Experts of a small language model.
Size: 12 layers, width 96, vocabulary 2322.
Experts: 1 pick a token, a sigmoid router.
Training: a variant of SOAP for the experts, 545M tokens, 2631 steps.
Below are experts of layer 2 (counted from 0) of a mixture-of-experts language model. Rows are named router (the router's row for the expert), up (a neuron's input weights, with its number) and show model dimensions 48-95. Each number is 50 + 15 x the weight over its row's rms, rounded and kept within 0 to 99.
After each expert's rows: a language model's description of what the expert responds to. This comes from a sample of Wikipedia text that the model never trained on.

# expert 4
router:55 58 83 31 54 60 06 46 32 38 38 55 56 65 68 39 44 56 74 54 66 54 61 44 52 29 11 58 51 34 58 65 74 61 76 46 71 63 48 66 43 59 40 55 60 52 36 53
up0:27 68 68 58 35 50 53 49 50 56 10 63 29 48 45 51 59 47 89 19 28 46 69 71 73 35 48 49 46 51 55 58 80 46 47 60 24 48 62 53 42 42 22 33 62 57 24 42
up1:43 28 38 50 38 45 46 42 24 54 46 43 65 63 47 76 53 53 51 18 63 49 30 57 33 61 50 53 59 41 70 59 60 63 34 25 77 32 50 77 45 53 26 23 42 67 46 27
up2:50 70 65 44 30 16 76 56 51 57 18 31 46 52 27 60 53 61 51 41 31 26 46 63 30 55 64 37 45 38 55 37 57 68 74 40 70 50 86 60 39 41 52 20 52 46 17 41
up3:59 38 44 52 42 25 33 51 70 31 55 68 49 55 30 25 63 43 45 37 41 55 71 58 32 55 48 43 46 35 56 23 56 35 42 49 51 44 42 67 35 46 56 61 74 51 40 51
What it handles: Bare spaces, opening parentheses, dashes and degree or prime signs, mostly in tables, scores and geographic coordinates like 47°24′N 27°.

# expert 9
router:50 51 37 25 47 29 33 56 54 49 80 89 43 34 24 48 41 47 50 55 47 38 78 56 51 55 60 51 82 42 60 49 44 64 63 44 51 61 55 33 65 43 52 78 71 46 68 51
up0:60 47 53 48 52 65 58 56 37 47 56 52 64 22 49 57 58 50 86 36 44 47 67 61 47 32 48 14 37 66 27 39 41 48 26 42 66 65 46 48 41 12 48 39 87 45 58 81
up1:40 40 35 52 67 27 36 52 56 62 42 65 38 18 37 62 59 79 55 39 46 52 62 68 45 46 46 44 52 59 51 61 37 45 69 62 64 41 26 40 29 68 65 39 72 43 51 45
up2:61 31 38 55 43 13 43 50 53 29 43 49 48 38 30 55 49 77 52 47 78 37 29 37 59 37 42 72 65 47 54 48 37 34 40 40 55 51 46 48 47 61 37 50 65 47 46 48
up3:56 60 44 45 55 38 48 73 48 73 38 46 32 63 31 54 45 48 35 35 33 77 24 58 53 74 81 41 72 50 62 70 42 58 63 63 86 52 64 51 54 57 51 24 44 68 67 56
What it handles: Vowel and suffix pieces inside words, often after S, such as S-pe-ed, S-ee also, fle-e-ing, Purp-ose.

# expert 7
router:60 70 60 32 37 34 38 30 54 43 83 67 48 38 60 37 63 29 58 59 31 50 33 66 52 61 42 59 47 56 66 61 57 41 51 70 44 35 64 35 19 67 43 61 64 57 78 58
up0:67 47 55 56 41 50 53 64 38 46 52 29 45 51 66 69 35 45 49 32 35 29 80 55 83 40 40 65 65 41 65 51 60 45 39 33 36 38 61 56 77 47 53 54 70 58 34 67
up1:89 68 63 66 82 69 65 49 50 38 61 56 64 48 46 67 58 53 66 31 43 50 24 44 36 59 71 41 63 52 33 39 78 32 37 45 34 49 22 68 61 43 73 51 62 67 68 43
up2:70 38 40 39 37 47 29 39 37 48 44 16 50 59 35 59 62 55 28 49 32 47 48 11 56 23 49 28 56 22 55 31 55 68 70 41 60 65 75 38 47 53 50 66 88 57 35 49
up3:77 51 42 29 54 46 47 51 44 54 68 55 26 36 26 50 53 38 61 23 51 50 80 40 52 69 32 42 31 49 68 28 48 40 50 40 73 35 51 36 25 54 22 18 55 57 47 27
What it handles: Word endings and stems completing common words (sc-hed-uled, he-ight, mus-ical, beh-ind), and nouns like film, season, team.

# expert 11
router:56 70 57 63 72 38 44 41 49 54 66 68 53 49 65 46 47 28 33 62 56 67 56 61 14 68 33 51 41 55 42 40 44 51 49 54 44 27 60 53 44 74 16 34 33 55 48 51
up0:64 28 48 31 61 78 45 46 60 58 28 66 48 67 85 30 42 58 64 51 59 46 75 52 29 85 31 60 63 47 62 77 54 48 55 52 19 64 69 55 27 67 52 53 74 57 55 58
up1:55 51 34 31 40 70 57 63 52 64 40 41 65 53 63 51 31 37 31 42 26 42 65 64 62 36 21 52 15 42 78 52 22 59 57 49 67 74 53 55 70 36 51 65 45 67 61 49
up2:54 44 52 50 36 50 11 37 38 18 60 47 43 68 39 61 50 43 59 59 33 30 49 42 90 59 61 67 50 65 63 34 82 40 77 45 62 52 57 39 59 66 68 81 56 38 50 62
up3:54 66 81 53 66 71 50 45 60 64 37 41 45 61 53 39 58 61 69 74 69 73 41 30 68 67 64 36 53 67 35 57 57 64 62 36 49 44 22 45 54 37 58 20 66 66 60 69
What it handles: Articles, auxiliaries and pronouns in running prose, such as the, a, was, that, he, had been.

# expert 3
router:67 31 43 47 50 42 56 59 18 49 43 85 53 51 29 71 79 46 69 55 56 56 65 49 58 38 19 49 55 32 55 54 86 39 81 55 70 49 34 48 42 72 59 66 59 58 69 49
up0:47 56 73 55 55 64 43 45 70 50 76 42 55 42 40 46 56 77 86 49 25 23 70 42 53 66 39 42 57 26 75 58 46 47 50 62 56 63 55 21 41 82 37 21 76 25 47 34
up1:65 40 59 36 42 49 18 66 49 63 42 29 56 58 64 27 58 36 51 58 41 70 47 52 49 53 65 69 58 48 64 42 42 35 56 44 56 58 34 28 46 20 42 65 47 35 26 49
up2:46 58 36 76 46 73 37 53 58 75 46 75 46 62 77 58 71 33 37 63 75 66 43 45 43 43 54 27 31 41 57 63 69 24 60 26 59 35 47 65 61 58 49 48 43 26 58 54
up3:68 42 54 66 64 61 48 39 46 42 32 52 38 44 25 46 61 24 49 24 73 49 36 37 40 69 26 31 41 43 39 62 41 42 65 58 49 54 52 45 29 52 32 51 58 56 45 09
What it handles: Individual digits inside years, dates, scores and table figures, such as the 0 in 2024 or 2007.

# expert 8
router:51 30 31 23 58 41 55 48 36 57 32 62 34 51 48 34 30 76 47 66 61 74 45 50 17 43 19 44 45 46 08 67 61 51 38 48 60 39 41 65 49 31 65 40 40 74 53 57
up0:47 58 60 51 50 69 35 53 48 32 52 45 32 57 42 47 65 16 66 57 54 38 49 55 37 12 37 47 57 35 39 39 53 36 59 45 70 32 27 42 52 49 20 47 63 49 64 73
up1:45 37 48 39 87 49 70 69 22 54 52 73 60 66 49 81 52 48 39 58 62 64 79 50 33 46 30 48 48 41 15 50 53 84 35 36 44 43 65 57 49 46 31 44 43 62 60 69
up2:36 34 66 47 31 66 53 39 82 39 26 43 42 56 55 48 50 41 72 52 67 46 72 61 25 57 35 33 70 35 37 61 59 53 83 63 51 38 70 24 45 52 54 35 54 52 59 64
up3:51 45 61 37 30 43 46 43 48 36 46 65 22 53 88 46 16 34 50 44 51 64 54 39 38 61 56 46 65 59 40 47 54 65 74 65 63 50 37 65 54 72 84 43 46 84 40 32
What it handles: Plural -s and other inflectional or inner endings before commas and periods, such as job-s, doll-ars, I-s-rael.

# expert 6
router:46 65 36 50 29 53 70 45 55 52 38 54 65 86 39 40 81 58 33 69 61 55 55 21 39 34 54 56 43 46 46 20 66 75 50 60 61 85 50 27 28 51 65 50 49 50 68 52
up0:52 82 85 67 56 47 35 69 69 60 69 29 47 50 46 65 57 48 50 26 38 56 56 21 39 23 76 61 85 77 18 69 60 41 46 59 62 46 55 43 46 58 47 46 58 44 52 21
up1:45 69 73 38 68 24 49 52 72 30 39 48 47 49 42 38 55 53 66 53 55 22 41 31 49 67 68 43 73 59 42 79 59 41 55 55 39 17 51 49 37 41 66 63 49 51 61 29
up2:52 57 48 55 38 55 60 70 42 36 53 72 41 45 41 39 51 82 54 52 79 68 30 35 61 53 57 41 63 44 34 37 56 62 70 20 55 47 71 56 42 48 27 53 53 61 83 40
up3:51 19 48 47 49 48 49 41 57 29 33 37 51 39 46 69 90 16 73 44 56 55 65 52 43 62 52 44 41 56 50 53 58 68 58 42 35 55 45 62 38 27 20 68 73 31 76 72
What it handles: Inner syllables of longer words after a first piece, such as comp-ar-ed, prem-ar-ital, n-ar-rative, Metrop-ol-is.

# expert 10
router:60 72 60 76 51 37 42 67 53 32 52 64 26 61 42 50 43 51 36 44 56 65 37 53 46 44 49 32 86 54 65 33 55 23 39 47 60 51 16 49 48 48 46 47 44 48 56 52
up0:63 52 43 56 57 49 48 45 43 25 52 46 54 75 39 75 29 67 52 77 52 58 65 50 46 52 29 44 21 54 59 52 60 65 29 60 71 26 70 35 39 37 24 51 37 37 64 32
up1:59 65 66 56 39 50 86 69 54 37 77 51 11 65 56 42 31 36 28 09 68 32 35 64 46 44 53 53 63 53 67 45 58 43 35 59 46 58 46 30 52 53 23 23 33 54 60 49
up2:68 43 42 67 65 30 56 65 47 40 23 59 68 59 18 32 64 45 52 30 45 62 58 59 43 54 53 36 46 12 28 70 51 60 59 22 67 43 41 23 47 61 30 47 45 45 71 41
up3:72 41 21 72 49 67 25 37 22 28 63 46 19 54 34 74 42 59 55 47 59 59 47 51 46 37 35 27 44 36 56 17 35 59 46 36 72 37 53 54 34 55 37 43 78 45 51 52
What it handles: Commas, periods, and, in, or between clauses and list items, plus mid-word consonant pieces like up-d-ated, k-ill-ed.

# expert 0
router:58 43 80 35 94 60 39 43 56 46 38 37 21 47 42 63 52 38 64 49 19 55 48 27 52 46 43 45 32 36 59 40 48 46 42 32 47 23 66 45 40 40 40 58 44 72 69 48
up0:62 48 61 41 49 38 42 37 69 31 61 51 64 81 29 27 11 36 45 33 32 44 66 45 30 32 37 61 57 56 49 48 56 36 36 45 38 52 32 27 35 62 58 50 54 54 42 17
up1:74 62 45 45 52 47 31 11 41 43 62 62 56 38 56 67 28 25 74 32 21 47 66 56 41 70 51 53 73 35 46 53 66 69 51 43 46 32 54 62 80 30 78 74 48 52 51 46
up2:30 77 59 48 72 32 72 42 20 49 46 37 52 89 44 49 41 40 50 48 54 49 72 40 50 49 49 49 46 68 62 80 46 67 35 53 43 47 49 35 53 40 35 51 45 73 71 63
up3:67 16 36 50 38 52 78 17 61 56 56 43 47 63 44 77 62 46 57 34 34 35 32 45 24 38 47 56 31 26 76 43 83 58 60 35 46 37 74 43 43 65 58 62 50 62 38 29
What it handles: Second pieces of proper names after a capital initial, mainly places and people, such as O-ber, G-av-en, B-rist-ol, L-ong.

# expert 2
router:54 54 39 39 47 39 23 62 34 40 74 53 35 32 74 56 37 47 72 59 31 61 49 62 45 27 37 56 38 52 67 35 44 59 55 45 49 17 58 36 29 74 46 48 53 48 39 57
up0:64 51 53 48 57 45 41 35 26 46 25 58 54 66 63 61 59 54 62 85 33 39 34 40 52 19 41 21 16 53 69 45 63 56 72 62 55 41 52 51 40 67 28 48 56 28 69 43
up1:96 30 43 46 37 21 51 47 66 31 49 63 41 51 60 58 53 67 71 38 59 47 38 66 53 55 64 39 78 48 51 48 38 41 54 42 73 53 57 50 40 54 40 22 55 55 68 53
up2:66 22 50 58 60 40 19 76 39 81 61 24 50 46 53 53 65 52 56 10 36 32 52 51 52 49 51 62 55 44 56 39 75 45 43 41 65 44 38 23 35 30 66 49 43 45 48 31
up3:36 44 66 68 56 68 30 63 43 47 53 64 41 92 56 83 51 12 24 25 40 51 69 44 14 15 37 60 33 35 68 56 47 61 57 43 48 68 29 49 40 47 35 53 33 54 45 41
What it handles: Single capital letters starting names or words, especially ' H', ' M', ' A', with following pieces such as H-en-ry, h-on-orary.

# expert 5
router:61 57 51 24 94 43 56 21 32 40 47 57 55 32 25 45 50 56 75 32 66 59 34 41 27 58 73 43 81 38 43 52 88 50 66 30 58 61 46 46 36 31 50 63 64 50 61 49
up0:49 57 54 71 36 40 51 29 29 33 55 27 43 64 83 62 43 63 30 59 57 56 56 65 36 36 55 67 45 07 58 30 43 67 55 35 56 17 22 59 20 48 31 54 74 59 81 39
up1:53 42 39 29 78 38 60 70 56 56 46 38 64 31 41 51 45 62 51 35 50 34 57 49 62 37 38 51 55 32 44 61 66 41 51 64 62 66 59 46 66 47 42 47 64 56 47 30
up2:46 68 44 49 49 64 67 52 55 34 41 65 36 38 26 29 63 57 41 40 60 61 41 22 52 55 67 61 33 70 62 16 43 55 36 35 50 22 41 32 63 78 87 46 58 63 69 66
up3:67 39 57 51 93 47 61 71 58 48 19 51 50 58 80 50 39 62 58 53 83 37 67 59 52 51 25 66 74 56 40 73 57 66 53 43 52 62 49 48 36 24 19 36 59 48 51 52
What it handles: Line breaks, table pipes, colons after infobox fields (Family:, Order:), list dashes, section == marks, and the word by.

# expert 1
router:44 29 79 67 50 26 48 55 53 15 63 63 31 74 42 32 53 62 68 69 32 58 52 29 58 70 46 53 66 60 66 52 47 50 58 64 72 26 33 44 56 60 44 53 53 74 46 31
up0:41 41 46 48 54 30 38 47 48 77 48 52 18 65 38 44 44 50 18 48 38 63 54 35 55 31 53 80 71 49 38 50 44 80 54 16 40 57 54 64 33 52 43 73 55 55 47 59
up1:44 72 93 35 51 76 71 43 64 34 96 49 42 67 41 42 46 31 32 57 31 55 42 47 73 50 36 36 44 44 43 45 71 49 60 74 45 49 61 31 47 66 49 88 65 45 29 44
up2:83 43 74 54 26 36 74 42 27 43 58 88 52 60 29 49 77 36 41 37 46 56 44 61 19 56 41 51 49 48 75 44 38 43 49 45 60 38 22 59 40 43 43 66 52 69 62 50
up3:32 58 28 51 46 47 64 65 26 54 57 64 47 50 73 57 41 57 46 59 39 91 67 78 76 49 61 75 80 67 54 39 56 67 47 37 38 50 55 32 58 40 75 72 56 47 46 39
What it handles: Apostrophes in contractions and possessives (Can't, Will's, O'Brien), plus quotes, slashes and capitalised name starts like New, United, St.